Experts of a small language model.
Size: width 224, vocabulary 2685, 37.4M parameters.
Below are experts of layer 5 (counted from 0) of a mixture-of-experts language model. Rows are named router (the router's row for the expert), gate (a neuron's input weights, with its number), up (a neuron's input weights, with its number) and show model dimensions 0-223. Each number is 128 + 32 x the weight over its row's rms, rounded and kept within 0 to 255.
Before each expert's rows: "gets" lists some tokens that make up at least twice as much of what it gets as of all text. This comes from a sample of Wikipedia text that the model never trained on. Tokens count by the router's weight.

# expert 1
gets: "b", "im", "g", "d", "and", "id"
router [182 123 118 128 121 157  93 134 100 149  73 142 147  83 155 149 124 187 149 120 150 170 144 118  95 128 103 112  84 151 160 121 148 166 119 162 156 174 138 108 104 103  98 126 176 131 129 123 140 154 166 125  83 116 136 110 171 113 131 159 164 133 122  98 164 102 165 131 105 142 212 183  85 194 180 178 176 153 107 133  44 133 120  98  99 149 123 170 116 174 230 134 177 117 105 140 153 163 153 144 169 161 108 230 110  88 185 109 168 163  94 101 135 136 141 139 114  88 123 148 131 118 101  92 159 135  95 202 146 127 118 199  93 159 144 119  87 115 167 139 129 118 154 119 107 109 155 117  63  52 150 120 161  87 143 179 139 139 139 125 107  89 135 128 153 101  99 111 114 157 113 136 130  77  85 173 101 146 142 164 111 114 108  59 172 140 153 119 117 165  75  68 153 123  78 158 165 122 124 107 112  82 131  82  69 104  79 147 135 161 114 101 116  95  94 145 105 160 107 143 130 148  85 140]
gate0 [131  99  71 118 149 140 124 184 178  86 171 128 150  44 198 122 196 158 145  89  93 161 136 141 107 108 144 107 137 165 131 113 197 125 162  81 117 129  93 116 136 162 134 145 102 110 130 138 141 155 131 148 129 169 166 154 162 119 101 104 159 143 169  94  88 167 105 170 121 159 170 138 130  72 119 154 163  90 116 129 124 163 129 144 142 196  92 109 165 130  83 124 187 109  80 155  79  80 115 149 164 141  93  76 151 175 139 135  97 106 109 129 204  88 122 154 106 112 139  83 147 160 153 175 156 100 150 136  76 107 170 111 137 181 105 124 160 168  82  80  34 152 139 113 144 135 103 149 127  84 100 103 158  95 125  67 195 158 151 157 139 142  98 122 118 120  63 121 164  98 143 122 186  75 131 105 138 156 124  85 111  50  68 130 158 117 114 106 134  94 119 127  58 118 137 107 125  99 142  76  98 121 134 130  65 125 116 112 119 141 141 183 114 113 149  78 146 100 149  98  96 166 131 132]
up0 [155 127 144 177 152 144 114 125  76 140 159 110 101 116 169 173 167  81 164 146 174 123 178  83 159  67  49 186 171 106 158 148 136 145 152 138 160 146 101 155 118 142  70 104  98 110  76  76  94  76 143 157 143 168  77 161 131 116 164 145 136 203 148 117 100  79 128 117 154  83 167 171 120 139 121  99 118  69 169  75  92 103 151 115 111 168 129 116  90 171 174 135 177  89 124 145 133  91  95 169 145 117 133 163 134  96 124 110 128 132  93 104 150 131 137 109 135 190 141 118 128 155  84  99 162 152 107  92 107 133 111 165 103 132 103 170 172  65 136 130 149 117 173 121  65  87 103  70 160 173 121 119 142  82 166 125 102 166 160  97 110 144  85  88 145 108 145 124 158  71 193 125 172 131  93 174 141 141 165 138 129  51 132  89  62 122 159 127 125 110 143 168 173 134 188 118 112 134 151 119 106 152 167  84 146 142 125  90  73 137 111 100 110 125 113 142 179 170 180 189 139 137 115 141]
gate1 [ 99  54 109  86 111 146  88  84 121 148 156  58 132 201  93  82 145  91 152 137 171 106 152  92 108 132 116 116 165  97 133 150 103 137  67 155  96 178 108 128 114 140 144 184 111 108 124  81  94 138 129 178 106 165 143 139 124 118 114 143  77  67 147 146 158  97 146 206 103  92 152 101 139 169 129 163 157  98 132 205 115 115 196  73 177  98 135  93 135 146 172 157 154 118  92 160 110 134 183 136 101 161 147 137  72 140 166 114 101 144 155 141 119 108 137 166 125 186 108 137  84 163  68 122 108  88 133 174 114 176 111 112 135 110 110 130 107 185 126  92 101 164 127 151  49 160  71 157 151 134 109 145  95  64  82 150  96 156 103 147  81 133 100 130 156 119 149 131 123  98 107 139 142 143 142 136 164 114  58 138 107 114 143 142 127 140 152 134 147 160 165 170 123 131 151  86 157 129  84 124 106 171  92  65  72 171 157 164 139 215 170 140 193 156 125 129  89 156 135 144  91 123 126 127]
up1 [139 116 137 100 128 156 115 153 168 133 140 123 159  75  93  95 167 135 135 106 115 102 151 156 178 130 161 102  99 140 145 136 105 131 118 101 158 105 169 115 136 125 149  59 143 131  79 160 116 126 119 165 123 161 117 142 131 155 115 147  87 149  88  98 148  81 174  81 104 144  89 131 105 114  69 141 116 106 107 155 160 123 107 147 121 118 157 139 154 122 125 120 159 186  63  80 166 147 128 143 180 176 156 153 174 178 137 134  82 148 127  86 138 217  90 105 200 110 130  87 114 125 111 164 149 136 121  95 158 132 158 144 113  71 124 144 123 132 108 114  87 156 134 119  73  95 124 112 113 120 139 154 107 143 166  77 153 159 117 156 126  73  67  79 116  76 145  93 110 175  96 152 153 116  49 181  98 104 137 141  97 132 122  30 117 160 143 107  84  82  77  90 154 164  79 152  64 165 139 183  89 203 146 119 152 153  94 188 135 127 192 154 104  41  89 114 149 137  83 123 119 172 139 104]
gate2 [173  69  77 115  71 136 113 116 141  89 124 122 117 108 157 169 117 147 143 116 100 113 126  73 103 160  68 163 148  78 119 153 167 113 141  93 153  45  89 116 153 136 105  96  98  42 130  59 157 138 177 167  91 132 133 106 134  66 173 116 192  98 139 126 105  97 119 113 123 143 112 105 101 186 114 143 165  84 169 142 135 156  87 138  99 135 168 117 124 153 172 113 119 123 137 139  73 142 141 149 137 134 134 163  94 104 131 128 181 141 142 124 145  89 151 140 185 130 144 127 182 161 150  92 163 147  83 102 126  83  91  84 134 116  93 192 116 142  86  82 128 127 105  84 108 142 181 120 165 140 119 125 138 111 168 179 172 123 157 113 127 102 165 127 151 111  59  86 157 127 142 131 133 128 141 120 226 125 133 148 162 128 140 113 124 150 128  94 171 101 144 127 195 168 137  90 132 109 106 182 163  84 168 199 120 107 132 150 163 119 198 136 177  55 163  99 111  83  66 111 179 130  99 131]
up2 [120  84 175 141 100  91 127 146 150 136 128 129  99 177  73 208 117 185  96  96  93 144 193 155 137 145 130 129 122 110 104 144  95 181  96 121 105 106  91 120 112  98 115 116 133 134 124 190 130 148 141 115 153 118 104 112 126 118 108 117  69  76 130 208 116 105 120 105 113 139 107 195 120  83 211  89 124 174 135 104 126 121 115 120  99 130 131 146 131  92 114 200  86 114 201 136 104 150 105 149 153 137 150 171 139 139 150 135 125 131 154 156 157 209  60 194  63 112 108 141  90 142 119 162 137 150  86 114 143 153 180 127 121 122 179 128 129 108 129 191 120 124  90 116 201 131  90 172 123 104 130  83 129 109 167 140 141 130 136 140 123 157 127 121 167 127 196 186  79 149  57  83 117 142 159 124 133  91 121 122  96 122  97  80 206 134  92  81 138 115 113 133 174 133 107 141 167 173 159 101 171 112 108 158 124 103 128  95 195 165 164 114 121 113 140 162 142  29 128 117 141 140 114  84]